python train.py --n_experts=64 --experts_per_token=6 --d_shared_expert=384 --normalize_top_k=false --routed_scale=5.24 --router_cosine_scale=14.0 --vocab_size=29262 --norm="rmsnorm" --norm_eps=1e-06 --optimizer="soap_variant" --lr=0.0033 --beta1=0.95 --beta2=0.95 --train_tokens=351000000 --steps=5876
Below are experts of layer 3 (counted from 0) of a mixture-of-experts language model. Rows are named router (the router's row for the expert), down (a neuron's output weights, with its number) and show model dimensions 0-255. Each number is 128 + 24 x the weight over its row's rms, rounded and kept within 0 to 255. Numbers have three digits each.
Before each expert's rows: a language model's description of what the expert responds to. This comes from a sample of Wikipedia text that the model never trained on.

# expert 7
What it handles: Hemisphere letters, degree and minute signs and digits in geographic coordinates like 34°1′S, plus numbers and blanks in sports tables.
router:115116119098149112118163118140083108103121142129157140113107136107187157090117141078149148179120145170133147106100149126142161097141145115151125127128135135184168184164124111112131137129135134160131139062116124108121111123075090127142136099092139132131122148124130143136148130150130110143138121179088120112112154146151107144082159133117136113100125134159159114109131100155083082135134136135164110134150108111151113141109105160120117141101170151146128145128084161126162158107138132219125102154138106165178140140188138106102127120128147121142107129122113144122115109130165161123122108105141125124119145136136129135111144185117149137133131130132117125089148106109115128131135156116122160153100110148188177166151126137126098097096134133121102057106109082137114151128147111
down1:109135120115146073161157106132153180130145118151116161122107094170164130153133126117105131154117088096129152124127115162149132168085132119169180104091107103126120134092148120097110131161098101078141136171145092137117119105176139122121106109110127117144132124173178124095103161164134136112078142175168101091144162157105090116116165069108079167112116143121117077127128118105121145122140123125159155136126140150149119133114150129094144152126121125135091145118117125083105086109146138132113123123103158161178149164147135108112127098104116136150159085159117121129111102139128142096132125141137124128149122100118134113142102108141114103116157086095115118156107167131061141140102080129112134105116144128130134135122130174126135135122121098190120139144140146155136113127142164

# expert 14
What it handles: Field labels in footballer and biography infoboxes (Full name, Current team, Born, Died) and career verbs like signed, joined, transferred.
router:107150113115163129152160118126148156131136100097100108123125143123161114124104147210125087132078090131135084106125134161094127129185147093154111121111101110130152138148131107169132110167108135098110123150086129152115167094118123108117151111091133099175104143062133170103139113145143146140093139145170145160125123127113161109110156149164135141132141117114111105104186107132118153126111114134123135119110110119103094136089140098195133106160134129135139142116128143139142082117125087175112085140125141101129121149143146169116165157097131148136155150126119092093119115127103111145188143122170097169141153114156118146138141115133117112101148107117114116120113141114097130108147143102138129141118119129146090137098141211132134165137137070145125117118114105099162123119129129
down0:140091119152135094158120128168144152150093125106159104127147086115079111102168079125146166153140125147133136138131113184090146144125163179118120130153130139110125114138175103113154140132102177167126115092101100148112120144152046125146106098123124134147123141126100111116165152157125097150112115098122113075127062108139127127117143139134144133128112152106117135118142163140153153131118127136108103137149097177146134136142122166140153111145112106141157149148122145096146084140082111108112105125103112132145108154135125090151157166136153076133077132137111125135152137110116161139119142143117168087098144126135168145125090107152125132137156129114149110143148086112112141114155153121118112134119106143147129090102154145115170148107159189130104107069093120115131184132144122

# expert 9
What it handles: Dashes, colons and bullets starting infobox fields about highways, stations, vehicles and time zones, plus digits inside technical codes and model names.
router:124095157118125133136116130114121159092140124135138150152117128159070105091147164091135149130106107131139172174123097122134118126094107135162166128110113160099102135103098134115102119138162122180120095137163180134134134120119156163115126149147117127139111098108123117105122094148114131079108100150132121122134129160120154138153162151127096112098128086136149155120141162118162101118104112131113113123150131130131103156101079132126139085108151138164148130130120094144125121126127158156150118101132129131166170083136097104141167138167118122140153138151087131095162058172136123068133146141099088106112171153153132108110128135130098161094113124161076155142125078144143146171146098139112090131160137122139150093151149141098153157119101118186156105149117123146137104080135118
down0:142172140089151142153135131111085104155109109114089160125162100126117122127141147143120099144118165107114093176105174151135128118132145147101103140153122119135116115150127129142118124124147118182137110120084111151088119125123116116086101108146111095168078120188105155104121105141105116121130174145138152096093138119163153123111108110118136150120098112130112155160132131116124135145088157155137120139157112145165081074142165175110131100173181186104138129140113122114140126122125136153122151121153170122147158154108120126102119101153101176130113076141122147143125136117092128108157153132117127124134095131137175140087118130137143117140102152110138159099099091123111100138137135111133118098153138137125104140126138150094155119127197118163132101142111155058080144137159167

# expert 60
What it handles: Event nouns after World or dates, such as War in World War I, year, season, Championships, and digits inside years.
router:087110156103129105124118151113114132113145167151139086123120138110164132150142135126106098100131118139151126158109182114189142139112107136120123091110143090118143105094115185141121211137139103156156127155208125088138135120090104149153143097165165136147140122113142130138132100150127120129164138145161124114093155146065159158150170115143168147125177139114112082130112105105141151144118124158147152103139127132120107093138138115146124093126133118128137137113109155113099138135144108135114127105109085097123129167139157127105135120131139121134139183132149137166125148116138108141117124106163122096104187102150132127179130172120126130069128151091163121104104169101117116137133176098129115136132116128141123172102117130134129095091129143141163147098133106102107165142090120
down0:122158111133148147096134107115152132154136121165091111131110133142143135087149111172104151094186134109157117076103095092148138161158132144159154135108130165144111118143145123141115088130102121099160139126146107106144156108179128108124097157098098132171141109149134098126134148107117132157155119136153106138136116160102094136118172137110109138171164122082121098148110122138090120176117172119131171070147072136105170120129103155103143124113145088117152108160111117133162174120125139144129113116099146118126092117139120106121070077102130156097133137184151136113138139128113111158129121148127171157100166148119100151149103130116137129131153143140148120176159144157118138114144136119092127151141144151123119100139165148111174107128076140157127144151134093166128108096091134

# expert 12
What it handles: Opening pieces of split words (disc, adv, Ep, Dis) plus died, Personal, List, dashes and equals signs in headings and legislation.
router:097139132097105115155155134133136120123146105135133168152116106129149149065111131131139138100147128141106160100185159112138118196120123104113116111124135125148095122076161125095125081141127115140164154171134096171127147115155122135160162128118094103161111153129133116135128158115106104141125159119123120114120106147104105108130139120123171132075099104123131091143116094139143122137144140078112133122105163137104114118111143125121157119135109155114061156142100102148137119145152097156112139165161087150094124123135182142139123147138128155145159135146136101088092175121097110123139130118122111091108138093152156127154159159098122129096185146144083146148125157111087129084136151114096144084129120086147181111119095121153156174092145131153127153160137165119144130098148135
down0:132172114123132147105134070117167142136166121125104101169082113141163184135120074141140136166187144126210138117127149137099112162140095122168129129137128121109087147148132124121112151138155151125112111144120150092121132085108157139091158124122104150124089082068149187122104164114117110121125110127124153132146156147141133136137135108134149139108171116120168089142143139091122135102154142100138124095104161132102124142098147136142139090148145156117145122106140108135151141104112146104171147138105143104143137168153154121109124142144149105148142113166091131073114154117161104129112161128175123128127136166127111093137084147111135128140166125109153166120114118103116143155149136155134095148081107144141165126130149121137118130125171156117106128139179136126189131145155135